config.yaml
d_model: 192
router_score: "softmax"
n_kv_head: 1
norm_eps: 1e-05
parallel_block: false
init: "uniform"
init_std_qkv: 0.0274
lr_head: 0.0192
schedule: "wsd"
dataset: "wikipedia_en"
Below are experts of layer 3 (counted from 0) of a mixture-of-experts language model. Rows are named router (the router's row for the expert), down (a neuron's output weights, with its number) and show model dimensions 0-191. Each number is 128 + 24 x the weight over its row's rms, rounded and kept within 0 to 255. Numbers have three digits each.
After each expert's rows: a language model's description of what the expert responds to. This comes from a sample of Wikipedia text that the model never trained on.

# expert 20
router:109148113110119108164104146132109166153111095150134104090141114104146117134133108163115150099088145136125129135128137139134115161120159157146082107108092088095114071140088136134137133162115078087118124134121156146129153088131160143077127085139139120114075118118138083135122166042119143111139163140170159099105144138108130110110126113148147135131099117155145105130116116146106143109113129155154110137141095107133131149130149106088112141082136101110161165138131164129084158080133116157134141096136128187129176123140143150135093127150154141140128102133094138121140143121136138083
down2:125139116176123112129068111104169070120150147124096109129116131140113119136142145126120115135145157129162155130112119154124156128120113111120120137148134144093144115146154127132174133143112094073126124136141128142113130142109122137143122160179140151093135113160093161094154113186075085100156142046131155119114138146109145134090181085118147126126158123184133112159067181129155103117092153144099106131117122084125143130148091133111140153128127134121160134121145139131138170169117165130126117144141125145136150128122146127148142117127137138146097066125157125136141161110088144122
down3:144150113098158120144157090126114107132091110148129094121146161099110120083099166128147139093142118149139150117108126117107117137179138131118122143134160108163126145161109137107142123166125136113108099150139117154135113152134112155075158127157127108130187114162121135135124137164120087093160168140140141082136120111121089121172138143059117144162142101135151134151151155121128086111104123153113150167116114130113124134167097086129149117132148135143136154144128172130098115171151160141163146108118170082113142106135143176112140106105142106117156139154157129116120121075070096090
down4:123114129153116137075128129121143153139110180188112129145159146097139117101135112062126154144099108155137120120097141134142118169108155117153129091140163120138070143127114135149151129130146102118098104128165131097131127115098121104109094158133087126163123142176172155124092101107083185144133126104146121122163134130150140122163149180142110100152136098090184125142108152133154117145125098130134103119143145136128121113124136069112172156147100121147129073164135150129158131157122141116137152123137097150122142083159105110145107155132140154148124149152080113151135143145128098115
down5:138196151124178102111126161122151139148088089147140139140135109174108165156185145136164167119140160142131123154131100163144113142134151135136138160122113131154096104136133125141150126147124147125112124141105134111120114154129107133176070128155160093123113151101116150096166144161151139135138131109143150091108118169094130139110121098122167139172133096157142100126144095163090159125117125104160131108123118121138107117152141129119116129118155178153130139134121102152144095123132124162085142203153125123112138125070090111145138132180164178120112108124167114122126155137113114148
down6:103142150113099115108140145142110137127077108126110152139206090127149092039128181116106138153111137113098120122142104108128166156143123149092103104140089129105130122137110100162103137146143126150125115158091105098113106125134055119102129122155133122133142122093138127090114151109099103133086130168113154120143143125179130126158154109142103135087153160154123143133141098122113124135113086119129154123098152133134114134132124103121132152140107159098134112129109123130096122094159178142101150145132166102112148113085114145141161142152126089118108132177120149085135143155120098091
down7:154149107126145110158137143111160106135109134144124124150122166149112144125168111132131100139155091100100129121123114114133147143148170143139124158107102101125123165107148108145103045131146123133112105129161132133127154119098096069119127164118117139116141158094136163128128124124072101161106123140085093110162073097110110145096153129137109138124095195139152098144149116116159110099140178138129094122121114079166105104124117095109133095134137140081111169117122121159136108136147099090133140171127162146114146105126127116107134107104167119122093133122166133128131104140177079136
down8:126103141123119151155128140107115130120156162097134100116130120184148123138131153102103117139184156141129131164129123147187119133142069112124101097135109097145143136165160194110148144125100083132133080097130085089132132138149149128105114133138145138137156149094129131211137083124106134124157109095142138151174103121126147168144102125124114143136082125145164098168136136142130147104169122149122126147162118112155139182127101136096143142102129133126110122131154129103113118135120106168161103140119107157130138131098141127101148147130137116156102095089114151151075170107111143110
down9:146154135141130122155152143090154114084136149111104087103153133110141119087131154122087152149123118185137146105120082155121099126137188105145079140107106137128153173140119144135092098155144159152140099137125138067135099115145140109112114168147090102172183092129177132091140164116107121133145129126081134152092164156133142130158128108131123123122174147117148113110124122107114118118127172118120132158124110103138123131116116123127110131181108111179104123139147135127086120152128120147156097098099149102156133150140133107108112150116092105131124127123161110104170115130109157064
down10:137133145086121150141123143127131126122142090151121111115145136155153151146092129141125128096099138115126134132148129150154149117112145146088116104142128146110129138132134137105131138095121137141138093114090114095144123124078152125104148124095100089122136125160132101126044109110102151104132172106133115156121140120140116147146126141095103184139146142121082077096183115135054110129188125137102140122191116144134149087124144112100134081140163153173143071130155123141163173180125111153128113105127096121122136133159105105095127152117151103135143146093130121088156129113133115131
down11:025082129149157171123166114139147149098147134159174148152138124111071120144135118102084108126119111130151122144086098124172132128117146150089150116133121165090110097155152123107106107126122123125125136095119131097200079174113114133123124164150116128127126134105140138079118150132117159118113134130163120097111107143142119100089102143120123116101148120117132137069148093100159090129151137147136107140138138144139095131090124098114172144141114117147132150128094127145144166147118131108151111113115091131132139135168094158092142133127142127113132140139171132082131119162126147124
down12:115123167078118068161128150179111152102135159165130134144131116121123101172116160102113084162155108142111119126134128105127162144105118113117094109107104154116158152092106180154125152170138143134095160126111106099126132094127187133153122151082130132096168149106143115057118114136130094140100100123145129100126132105139136133124102092107105142123116139093096089075154119154122136107147138139142128144121105172109156122147151133159112141128136078110106143169122119130148112134117129127163094124170090127091141129111119096104166135106139168135135163162150147100117118119112139141
Description: Second syllables inside proper names and table cell separators, such as C-ed-ar, Zb-ro-jovka, Heb-rew, Bro, plus pipes and plus signs.

# expert 34
router:121136141071119093139122156132094147144091094156150118098141086104141109135147099147143152082077148143111128139141175101101135168131136171144088096111102103122116117135107129097155123130132115127131109133128148147124145129134135150096137109125154105097095134124140115129122129079129130102133150164159139111102139135114126091103108078148174100163140178131162125134105096098125134129156149136132095148172107080109149163133163098094119174108160106129135149138130155125096148069084105137125154093129073150137152160120139137147114122128151167099128096167098119130158120105121126105
down2:150137154171142118170097108099137116088117123110085083121091104109147141120102116160158142127118091163160169119150103117107110122123151131124123121102156125121088078140119119140152145135136146069109173137122117134112132105131119134141171160114138088123127139100093093090133122148060111121150128102116130126120123149111128065140126114112148173133120145116132102169074131157102150130104115115102112128113147120133093107112161162133144091152143187163138117142106139153109096182114115099115111111142152158106158089095147133113151144130153120130145094138144135112090119109103151082
down3:106124142123110105161117142152095102117078132152125107107082122176135084089100131149157152103141127138170183114138167139121171125144138105125146180128085066139099160142135142100140135108086144089133101152129147133174105107116088151116132126126081096133130120131101132147162116111136130090153122103129175089189102114117158141129137111130132167142116108121151122160124117149133100163128159095125132113129130097175122121133116111145142132130132125102125118173149113149148137113148143120112133115112166070136152104104117125128067130121130161109151088097134159144128131090099109131
down4:112112119126179111092142116103136156113096083140141166128111129093126133137150145073100070103160153109132116183088111155144103136108109120125151114132126126148109109125122095145134150101166132128109120123164117153134127139122117112179132166099143139139136119112145125122176092094098116149128178142119097079112117107110168135150157141114067119100136115131147169142152086159162160123100109109147127138110085155128150144114166128119108142125104133145152106089146173123132108129109132125138159068142106115152144133088112132096129169091113132084118152144113100141150143119088096134
down5:170144085102092177117115065108116113130146147128160082141141106134122167133164158125168114134130109105133119144119165129100123148150111150138121167146135127147142158179135155132102129098134150141111176120123118130137121125125093191113159136150097153130114149118156106109153095104141122106138110106148133083140156122168111107133118115183104137165142133125106121135135135095129146116115104097129122133073111129167088156175115092145100133162152126129133131115123127124089132112151134213119091169137101124122141139124132164108153144110112115100068110144132132093120127160161121124
down6:126132140162103170136118115130150113173089142126147181119168135084164119119094154091093147089104117126136152141132170154106197160099101181141148128165181117083112131142094094165138132127107139102156123133126120122142158141113125134127113183138109128089128161140141127112148143105147107139119122163108139113118130143142162149132155113169147136131132116136135139111144102134116100142084136121127123130119155140113117145117102135143192127146133122118148114167123160115140159116122158155091121145097127142155087105151153152103125181121144120137111100098092150089180103133086144159
down7:126139142147097122126094181111106099163104166125125157139105128176114148153173134178171118156180130114119111111134131127104120108145132148149078173119116095129138116102091169131143093146157135140120108137124101131111157125124124135106128172143096100113169072128118176104124112115116131116109125185102114184152105128121109101129123130151123116137100139126155108174121105087151119132122140092104114129129138116143131145082145136083153108112123137092128137199133118130115171130181142166102112126143165126127135116140159144128104136113160141117092121143123148140156113084128078139
down8:139105126092108145162127124117146120092130166113143128151159160113159099110157123122107064139107126144159196105085135104173119142144105098111115095173179130131151143111112133120125167121116132105159110175144131129145169103144125125098088127112107140147108081116106123172145071095125086122122138144097132146176108165114125139146121098126160142098127138115097083142142129133166175134145076158110130141117097163158113137127128104144111096125148168146124134060134148138118094144109121137120143144164117111125150127103147147119162135122129125142152135155159121160110144115138102112
down9:144144148127153135147059146108142088100121101111117133081171134133178173114114119125123103174122102126162141130105142102129118119132144098137161134130103112140129146134125141141125095130135166120122166142123084123087114124133127144156111140119149133153092127102160106147116158081156117171086091163079104161136123097155099125151138131097079196117123140106114135114123144143161116130140142117125136111142190139127103118146143120134158119156156124142148158101110162157161129096129114115131142103162122139117103170100157153137139122111104093123145082079147096139113140134076165116
down10:085131108122135135121118086143155134151156130133123163099113144116102145106129131138136164108107109110100158182112143182187116138112096138103156132147176139134115131110083159156175131118106140117149122096127126101101153093136112095142160129116106131138113143164122075175135138131119146157120162101129108181144132144137104130111132125139129126085108138131120120125127100060116154125171135125072124146141125169115154128107161116138130123114154131187127097151167137146105128130142101149161107110107135124118163140139168119104087119132119119098164143181142097112142181154136095097
down11:083093105141112159170102107121153108145162087122094132184119137182084140183188145136124138093127145128135105111127132124136145114139137143103164134115154104125128117125161122118141097132117135099150139118143123107169130134129139142121147143097115119110102114117172121152152103127123126102119123116105095149102161126172144103124099137089117108159140142119134156113157126105177100112107157105094125075145104139095134173099148128151143153154132095136115113118089099105174120109119111156098110120138133112180123059109131118145160152115107181137117121098161112104161133133091163124
down12:165136097106141152131134109133095103144141138136141106165092127154148130108112132091113125151161134111107107153150156124149136153133107133073106124116159126121108126174113165143124152112139122114116198143132141100152161127114168142137154137125138093085189165109111141089100154091119108073121126094150157109127091080178104091110119110106110172130120138073146109110134143138101130156136160151147149138142133133113115161105135157149117101140126089116097082085118119081146122149163146111144152152126142120135146114141131128157165162112161159152144149138156133140162127096090130137
Description: Subject pronouns and discourse words (he, She, him, and, also, then), empty table-cell pipes, and middle syllables of Arabic and Japanese names.

# expert 31
router:102129135120128113157136145167116160151100129151126109106129101124149080150134125154101136102098132175089134157133155130100127185121152133158122087077094134103138106122112125098163143141128121114138134100100155169152135103133133118113136102121158087089112113122127083145127120101111135084164149139156157104116151199134132103123122094135184108144109142150151106125103104126116133119138130164146072162138097108089127151114153097113138117094143109104133148171129164115120174097112127152164129101134092129138156162152138155142105162130119172144132092168124137121131147117146150076
down1:112098139091131121117119087139121120120144154164125123107109148102150108095170123154140117138153137112113129120121109171137074171156103136133139152142138097121135143119106151148096115136156169137128137144124130125106125107165103102095158156129098117099103138162153115148087142130127127157082140145135141146165118125139103119123107119123156193116138159121117169118117187165134120167084094151144126095107105168160114139105139180121068138121090133156083069103115128109116149141123143115142143110158120099094139151082090167140128138121139110140184129078119130122122155140146131150
down2:086119129114101117131123067138137132098144155145142118132126074117116154088105196117126102092100132124120167086127139104077105098117124147131115141106115120086130113147150137141167096155149117108118148134124150121140113130163129121164109087081167116118089139153126139093160126179130147136131115133161120140134163103153101093166125137112132140142141152121100084125125112113089153106098142120132133102107137102093095106120163143178111120099071122137115152096103141147123144158139135166103104169118118090142116151116093100109114132124103090103090098129146121104129086140123140082
down3:091138118091114119090155098168134101112136132165154127140131118156129096101099123109154126168141142147112158118123142144104155126124180055121113133142157120118119119160178088176153081119151096118116091119101110103134133082087141111132135131111120104146139121141148103168134176125127134104131137107128148143149126134107075108142137141092133178098103090101171097147134129103136077136117156121120105126139160118164133150103122088137116128134140153151133146154148156172110106170149171124129172134134135115141103105124163156149099108112148124145182117127107149109117139073136113120
down4:145131145152145112103138087119135088134117166172099169161122131094130139081140107154091139136137123142108076143105156101123118145105132123140150093133112076128129132160112090164110172138151162091152126118131101158146166136109147116125170149163112130089157111119151155141130129095136147127158110171121161105115067081126097110145150164132121115138138115095165100150109116115184181124115104104101085134123119089178157132132148113111143133137142105119113134156144125137163145184128140097120103110127101126148129138118133158105132120114101094132114144117129165108158097156109142158
down5:160139144102076174103131120102150140114122139108138105177078143147109164151118150140121112137170140154133127168116150172146149125114148135123138162126087108159094106130106139134111094130172142117091161153139128148091146164163101170148105141151119138142123145155126118137158132154132105130123125139116163089063117147090124146095135097111132153145123151137197148161135154117132104120138103124161146151133099148114091124147163118115115133174100151111130123118097099155090124061115138155170144158115167151143160149126130133076141129121122109111151096140132134098150141128103118156
down6:161127167138079173089112100050134187121101132174131162155152185136136134123095133110130116133129134088110130112100151135137150188135107133113091098176101150100125140110126101110138148119140144103168126119123125133128141086105108131125131146119169122108130158142124141154137125129125121169099111188159133105124136155131131130128122139132151115109151133139146101140133122108104115166129164106151151138143132155149105120115103076120171131104132169149107109189166126123134137139131112121070138200140132133131138113150166148122117121122131129153131111157114112129136084142156085153
down7:114108166156121129149096161148090145150096151154113103135096167133072149178166118138129112093171101092132124127119133127132123128159126141124145172104086086131151108107132099117168115113135127195129107138113118126101159152105117148141124103124122121109130143129146175149094168114138121098119102189171138130156102124114090102133138120126116122124163140109089121124145158166101140114135132107152152091126096137113132155131161156173109100129124100095151119088090115140154102102132108107153110087148158105105124113140100120138149148106131162124140130161124138129103180153133067129
down8:129115134111130136094140131150177122119140173140142093134114119137132104103104117102140128120149092184114130129077117080142136121095136128111120134124143154185159163161089160162113186145103099138137149165125096136121104113144110112152124142108104154125133172096109088098102087114142077162119092090088137101140116097115138105145116075124105149137097093120142144151129143082158144089136100111144129153107168155119173142110148157164102156111106088115116126075141126090102116112146118147148108112128108149117111115084125137104127155123106171116163134142127130117147148130134140120
down9:143141070140155131114139166118136103101150157168146119144160142123158174110130135110109158148099151153127141133174134166104102119105166142137122153077112155109117128107133149127099128129124125096127164144118141136119101128134143165105123174137102140129140133144148114116111120149140110112130102133189160127118191152110091118130111121128135186133134117043131173113101150102136178158115119101130150099098140102122126144097104120116117124150091138175141136153124147159119112107111143136117117092105092137136146152156176096100134134113081128130103160093092118145134104119133180102
down10:084121097156122102148098132118154148147120108116108122099126166103114085136126119126140137125102093104165119139114146148202112118135145100118157110113140168106104137128131160142139131157118134107176090122149117121104129127135155152165135119152133075156123136135171094151101134129130173142123176158163115146118111123137110116110080115160137121183113103181118100184133106107132090169158141116116106140140124123089153171075130137178117091109120099180149107156151137146143190134149153149137142126138112120082150138131138117118157127138130133122124106128092128109156125141166131114
down11:119102134142114148126139094136163150127159063088121138164103133127073119136113146107102143096129151105131130103157109157104141126164102110084137115094163130121110111141139125125167122121091106072154107153084095088158119141149147142126124156186158145130131135131143147112105099151130109161138115128153120129136152105142133132136128145130144132095144152115127111094141132152165118136101124133148150128120175169090169157162106124131120147164106089122100106166162105132154186105126100164121132110113128123171112119137120145086068148107109126119135107113120137144189129146154185143
Description: Verbs and stems after was, a or to (would, held, began, won, com-, mov-) and inner pieces of surnames like -ran, -ard, -her.

# expert 38
router:112170133115118109167143149158120156165078112175142108105141075128171096147147106149121148119099161161121128160138157118127160173114133134156117116090100110138157085138076121102130149154135101131140114122115135142120119133127098152113141093143161092120111111119134088147131131103118156108160159135157148092129163176159137106103082095164147104156117169144140111120113099096114146150154147154144120155141091093120122166118143071099130122110123124090140166150158158147106141111086110152138135099145089125153151156135154110158099126131150148126130114139121116130157130117138139071
down1:110129135117147091139115105166149128138137132112116119160125129102094155113126132151119155097131131133131157117108113128129113175087094145108143167162103134128135099122117119153089094158144169134109151127161151114106123197144155087112167159162097116125135092142168152091133122163124117138104112139102127184141119104133118092163131126132132178087130129129136120107115158137175143134099096087123100108119180124160106136118139132163136110151132167166121123128070132129149095165107146125143090118112107100130110088158103145127164158135166128120148104128155077107153094131080130149
down2:129140128116112162141167065096154127130126139144138149139147111101150139132142175128180099121146110171079177078100118124139127123149076154111144120114135156118130094130160160158122137129094141118137175160133128137108158095134108143117104129120185146128137149157096156121129120145074088132161129090134146149158144140182130144122149131127157159118123147090152131100097133113085120096090140114127134124099119099097139069119122127101126119164122146118121175111100110126086137142089124111097134118091151146108109124150114126134127113139112148115148072115168135122118116101090149092
down3:114125109118128128127159117132151135165136117155147105128154109142083095121140148114163114131128153125173153119143125085119073126171160100131124162105172131116133131177119104121122090122125119099114119069118126124122108156137119134139121149102127111089119167096123135130172108115139120161106144142144090102194134113150131137093101171088157163132099089159175160151131148117155115145140157117124144146169095064171122138154142138163123145143144162164107145135151139122121138196149142124099151156145135102105169097116123165107133125142162135096134103131125119129133133102141090099
down4:139148107161128163148109152085123142092111152147074120154105120122171109097094150125117106140156132155129171195106096114132117122123110096150172155116117116148116135149135159136127141142155124109139098134150110088117148081110133107131095175143143137127098102106079113129144119095167144101102152122116124121133101126133086139155136143155138115122142145125160136140108137120146114134132112089160163136124126146155162147111079100074081102170128127159164091156134173135130101112128120096113138110155159145143112144142136104121163121106113091141127159126179182151120159106138124174
down5:157120120142102148113130113106110123130130126170167118160082140157158181139147118095125130101114101140090144117175110166135114130106151141113131163139083092146102152164095125157073104116183164137148143129135125151134094134128100123117130157167152171117087183092111091090157145130115161114153098113121172095096152103113128093147116118145148087143127145168116086114176121135098137111133109120095164143098118130130132126131099114160126151139108177089157131138115117116123123102131118133122101103078107148135179118126117164126156137145123121117113086120118114115122112121149145103
down6:175077146177125141121133139157120141109115160146134145097136150146127122091108109112126154128123113115113174151153178153112169136142140117149125144136164170100099126137111071132129117143113151122139189121131157118111133087161091089129147172149180145116182139092158112118148085129118119147125118169154172145137126139139122096096130128144111186111135147159157133152145146123151130146160140138130141151118179142139118105133129112088149157118112125095106139131134138108087156136136120123098159129112159112133138098063131123076122158135119125117087112087116104144126088161115128134
down7:147123125161134128089140129170142119139129110115112118148155122125127099098152106133133149113179102119121125130148113129097141115144126147103162104099163117150132157075119104132137100109087090163142108129147149154127172125115131142096099155112130116140122092128139171130106119130113117089079108154150092109187167087084085093126096105167113081169160112130124091097116134129089126122099102114111127106125193124142117148104078108144135146137128151083105130132118162098133123115116105145109141156137151115130142141126132146097127140055157124116080110089114130144125132172119109152
down8:138108136139140129128150137094132125149163127115152164105166172132142113135140096154153116114119126177126116133108096139130088103110162101145108134129092111093164150113087097110122132109130095112108112147114110153088118156121147102131109115155090125107103109091090102179112111121122137138185120096146151128141114164105158150111165102114121148117081139129101182177140131104120126145107103107056111141127122125167153111154127142102123099113107102086129142108151136121155104138100077139148112117123131106144158126134162106173138110120144153161149088100106118068137120101159132164
down9:170137148128116128125104138123162118081136174155093081152121129159155111095132101132077169149121095125128134079121134076146081119137140125146105132081149110145109129106119099094127139119151161102132159145116115089127115141138131140147106108129115129149174113129119118130107164111123087105106167114132149102118176127139105162138134149104085134118143089101134134086156140114149150190137113121127184113126131124125118135091120167124140133171106154126118098150156154141142107162169105123098096130118090118140170163139136145133119146122077113061133122096152122130132110151114166128
down10:104103113098150156134132106090130168107126144115124122113129142098075124160149102123116136095186143129160107104137142169142129136116163137166125112099133145124107124160164128160111104160100115143097115083104117100146121074091154118110112121103123136157130176132170116080098154143142127126124142114148130172125129079127136123085139132135107133121122108132130092132117167102099102147151085126090076096150117123141151118126172108152100132114136124130113135134157132147119131148125128190110149087094124167133131126092175120106108160163141166124169136065111090128130157132137123152
down11:096105103107115169131121138139167148141150054134169115123128128127073124165124126150123168121117101111153159137127076082144167127105122099094134122111107106121161145100117153146112135127106140111097120104124160113093088125116186123111128146098111129160078138108148120121096124140066172151165114132131112151118136105150132105146081178137146150140136152113125123122153144124126110118098197138114086132142152099128184151146143123146098123134129123093106129144153132130143109118128153146160102146074145116168140125115143151115097123107146132139135120167112145137165121112083147150
Description: Month names in dates and time words like month, weekly, final, plus bullet symbols in results tables.

# expert 63
router:095128142116132088143127140142093167175084120161134111113142094128170102166142099155109171119105134164111124167129158103081141161138144157150098105078090099126116110136115115093151152156127094114151121111099140138150155112135134160122135100126152122117111126127146094125127148077123146107135164123176145080109158139118126120094098096138163108137132145163144114137096084135113130112145149162132123152145093082124145141145160082103127145094133096089168147150117142151096150072094132126141155112129098148132157154146142132171116142133163148121121085149129139134152122121125124083
down14:111138109116154127167152171122133143144127129133129101111131139177127114149153146177134168100108171127134115129122146151153139172105183136131125137124157134141095142144142117208116141108127119138150137100093143133134116106154087117141175141173143136130105100145189088158086115132106103119132126145142092124098122130137170108121118101126134092096154115112129148124143165137077153133118153127111138086115104123159142116153158168122087149124141138133101091156146157150173134166101067097132150117124130113160114126154113104135122119133132094158116135182159148128141128123121190139
down15:139107098163133159121092114118136099113066154131105131224136109116130130151159120125127159111149143115109176122109143158149147148134152112127115136140151153076122121124119150116098149099130107132079153114136164101141132120137104117117145115096098143093104144149136123152150118129096153125125114156107145110115155130168114130133124108140128150136142182112129134116162115178155145143092147133088122112115098133158098117098116140112149047148114132117139128094091132183148084159153114161086117120106112112160120121112138105100157086125112106132140090124171152138101110093141117105
down16:125126165079136127127130123177153095141147132143157122127107154162141092108144093156101110131126131180091139109134145126115099103114134188115102121126130141133162128174127138135153148125086126104123165139116173133137127128155092099139124114112127094144155148103161135162145121118138142086162107090155146080129157122108095144172079114174163153184149098087142119107156135123130168099131087148085167086141156125125181124092179127138137093117094093141119108111150113132133131119120121103121138117131131144137126110115096119109124148138172104105117181148122128132118104129113151129
down17:105156132127146074088136134137155139140124120101093163148142110119126144138079142137164138115067112120104111135141112066117137143146132122158140170141136108127118165109161169106115110130150095126152094148160118094104156107128099139101117106142141131149108141139115130158096157127163129137119139087125079136159159122124197160157098150114121128104169102128151079161126107157166119118076131143169150120075113110165118131156110170116144114115131133098139107100146141140142105081118115112152152147100122084147137130111140147125121102101119138104152088112164102117101123144096101144
down18:101150151096148125149146119152128185139138138145174135087143115169121114165143141134107149140129109131156086098141107119117092163103114151050150135126136115124110124128105152132117162138121143090097132166108147132137155103155164142157083104186136086136108146135117123146118149126145151110156126137104141106103115127098160118076174104119091144128159181154140107103115112095147114144087108101140129167135193091108129090112129131128090125132132122123130109121091126147159116136113092119112143138098136155148129107148138114133098078129096124087153139138096132156128148087134133095
down19:159126140121152126123097152107141118140094124109125175134123136123066146110124093138163135138114119152127119112096126168184160185109162153159136119127102169109142125116111084144137116123144121149119110102148141096105110163130124109118157154129090130145149150103142103101119067098119155156155152127113120132128146122138115167165158094142136131138141107111129124141169092109145139164174103124154130126176133168136128145112117142136121131145170098129174117144188089104175157148129107118111146130127122091127133109139079112102074148103143114156168120124107161142119124165092084131
down20:101131132121112121136117105107104143119144122095086177157126167119107092162158120086078064097098111085105139111155119139121168132120146120090129072137134115128104126126119152130094145096151119144133098157128120137119139115075157125135129112137097128191180132106169157108099129123132139153120117150149143125124113158124130182142142130152097148078145163099112162129096131134100119118121084095097137152123147148147154149085126115130107145120126120102086083112130143150132130137112113171179168139160160108136155136126135131134157146105124105125135124098130104095101115163120143172
down21:179123095112104123106132174085142153108119144152118136133116125135156104135115084084087128148128149105159128123117116086109092119151136076122133137151075165101150151126126141134138145106171060150093121139129149182123103163166132151096123148139118130115130105141132102129102158114121083119086146159119154122176110126141138111148157113119107133104110063118139126149116128099124105105157125146129151122165146158146125084133143130180193134179120148156129113103101126154126073128172138099130107128093102168115106151133118144126152105126127116122111135102131123125124145144160129144
down22:108146102148123118097134201156116130133150119119099106089096173086121158080147167102186093083165123144130109107160116145122110140165137130144101086094143100118176138155116133131149141119131152123108139088130123113098080106127156114136119115107151127127148151108172139044132105120110159116124125115124135121129125154131098151140071175121128115150152106098132110107135134120099079112133109123142126135158135127135120110117109151086120153095132129123128103120120114120109113129117138148121122165176126137140103142098119148124133150105158155122122092148128100170122127155204114113
down23:097151117135154134099171163135127134127158111100103116124132138127150136105131148153142134129138122111168080142094142134135146165127121151165117160145101126105124120118136122110130144144159141158144124116085123146112112083174136132132111117117104142164109136107113151154112147132146122122109112117151118146154147081129109101123151150145103139076099097148101153179092157092112133114139131126130159171109194141149156137182173146155136148137148086156086125090119160132143104084127112116140136129170101201152141127122157121071081135093113118093143130104120107138140161082131118146
down24:097144111094085128116152098128095122192120134144135133121123142169132119121136110133163146109090103139119117141103163125094138145132124146138145122100112107126122084156156106102083111152065127109115104138138132138119108121102117087131124122125156129183106120121151122143113113112140155101114134133112193129126165151139145084130147100134112176096128098143117092155107101117124091086149080116146119152100114128076111134136155108104167094142125122138128125137167166183148143140103139104102136090138124136105183153164158147148149097145089123186107118125118156144121111151131124163
Description: Commas, closing parentheses and combinations like ), and ); ending list items, census figures, and parenthetical asides before and or which.

# expert 35
router:099147114103142097145130146149104154159090098156154126087130102117135079109132116173121167107096131146132129162141153130131143150120149147117126136108114101129139082118103148108149143155129107110149137134089133160126142111160112142088133099126148124111108132116154082170138131118112132107139147154151133098084173177129123126105104094148190097151126153142141130141090113098130138144121152168132137169133112084129141176159171106110094153118131099081159140145153166113101135108121140133157166137144120176130147161119134149173094118134163134155159077144116146160153164107113125103
down0:138150166123132120184141093103156139193117091110114121101138145107125127099167120145099126105142132154116148139116149101142132149155141138149160137125126139141136124170131094125130136114113124128078176131103100128054154131107109127127066135125096129163133095107121130180108117156143145132097127092113104091144115158108141107145115132147161086088156126095164181161118125114131095144186109125136144137101184114130091104135117121101118170143113131167150150135124159134133113129145096147159125099149145137101106151108157135097101123120172154136134157116118150130157117119164096140
down1:145094126066133141135103130134129109152124127154113168080099138139163145081100108136120117139143114123095163098144157182096119108105124129151092132143111119151135122143101077121130112146129154177134114141153113199129144159166131085099155145097121127126127144121160103170141147153134168084120118118151138117156122132095087170141121158142165141168115122097111131128139151141111140148158153135130140138110160163133129090106118084143096177167110116117123076126127134146156115096149151159128140098143130115116137094169145114117142095142144124085119161149139148117187105124130124116
down2:118180140104126092138119106102145101077102117170133123118132105105152134151143187102124112116115107143092159147151116115130146111121139133119103071138169127065171119124099133136135171105119126099140122127119108095147104125145106142154123106148191136154107153148095137111117138180111124096145147081128164133142117130118125152102117095093151146090103118095097128111131141151123088129129134115109113129132096108105129132125109094130114148093093124077098121123107141157135141157127128125077160121158119123140126153132140140191113175086129134104112108153180125065128128149110119112
down3:122104101124099099124128128123140077144142139152139125137127122156112082110090143118146111115136147147156150100182128118150129091141157094096116171160166131123078128183163141137155094122119129123123098147113091132129124122127107149107096127139082152131152155123180093168144117132150101106123102154141091145182084136148108117154140103121109140155168084126142140154138148126157114127140161095122175160111129100180131119166108129139121140165140148155113142162128113163158091145143128106126166132138174119133131089101160169126094101115105120123154097133168145127129151095140135098
down4:099112118135153131123119116110105132122141140126112122138119128075112126118150161138096108138159110128107172130094124083132145150142150136151144128136133109157147091140132106131125117149141139097130095134131081141139128104167143121136130211135094120092157112131118111099130113138168141103112144148099132145130139126141053115128112125161118113121130106106175108123125171121142100095079104070084159110121097160135141103168123091094133113190114120108152168141114109116128126156137154128121120115137134113151097132119162087096156176131121120082096174177120123124163134106129170160
down5:147171128100098166154120141132121115141109135159124123133109137103123184178154159149165163140121121137127129117159125157122092135170129090121126156137114158150132138118129103103100117137185168146129122068093127126123126086137129144128109128188187128151138183133114148075124122145137102115169132124143114086078164175099110161163137145128143140142128122148179108094128140132132126113151135110151127146143111128092103085138118099127120093143138179155111143129114097134127144148141120147067099157139156108129127153114100137098156114103121132114120088103153155153140135156104132113
down6:132156122161146168109157096108109138091125121086124166149141163140125131097107112109115149135118162123117125140107131115090165144115089154130078109092113158106121091145074054184147155120140123121179098101150155113114115151137082129130123167136123127116160133104136165100130148112156145109120092143148156102113114158155144137153132124110095118095139156137133111112146139111124155137156135133147152125104133149144129114075145112148131103134134118108118083161144092126103153127135125155087125140097124088159176113113153145112136132146097107154104120128165127108164070164092096140
down7:137172108175176115099119137115164116157133144124103129168147163111149094147125111147100167157157122099100148164142174155137154127191109128133128134130095081134132155119135119159133123075122142156156089122125138156142137151110119141137164136076108140096140131130140143133091109140128131101133123146137070175137117128139153096127126125099146147129157125144109085093149135137117149154073125118102084164111116148106100138093160135127131092122143143124088123110112148115170139139105183070139124133165150124140124116119154156104078137089149154128123124110104143095126130159125119095
down8:146155170124118156155114119130125145135129155140123113156128124120130160118147126082126078119152126142132160122109131106146119105090085082123104134132113142147155150133115126125148182160134080140131137165117128123139113113213132117145134118130154146090098139093141122151123094123147096111150098122095151144130105111136120103155075084082124115129079104105155127123156127118124155090106143116124145123134125149193128141153131113155141133078127120102127110105133176113135122169137054135122144119134081170151149159062121128160144132103143145104116131101133136111096125148087109143
down9:126091148114150132117123130128147118139130120128121107122152155100149166163134150143132146173099141136128181102093118153117114146183110123104119121093115104094157116189131094094103154121151141150094135109107148140111101128135136145124122134133155131144111137125181117061123139112144105109097151105155151085112141118175118112169108153161082167098117146102101116085095131121104162115123097123164128099121127116137110099109135135125147114158154162163105122134172109142130103091134118125104108116147074119138095122153137095152151174131088130126148131120123124161107128149092052128
down10:120101130142141177172091104133169150120107099137116123104146154167106124106145100155155123087098105119101134127153115170176135138111106115104122080126112138154139104135110122138108138170103178134168088113126124114134128132088115137138118110145094105150133123174080099137086118118132158116138146147112136152116108128131118144145110108087166151141176145124091087146165114107106101135177104121092093135149163182111137111105144126143133112108164111174159091140155167148124153152080133142155121118104122132120138142148162121097121109143129160100152150081126098139124151158139104109
Description: Pieces with p inside words and names, such as p in Aspidosperma, ep in Giuseppe, and prefixes sp, dep, app, comp.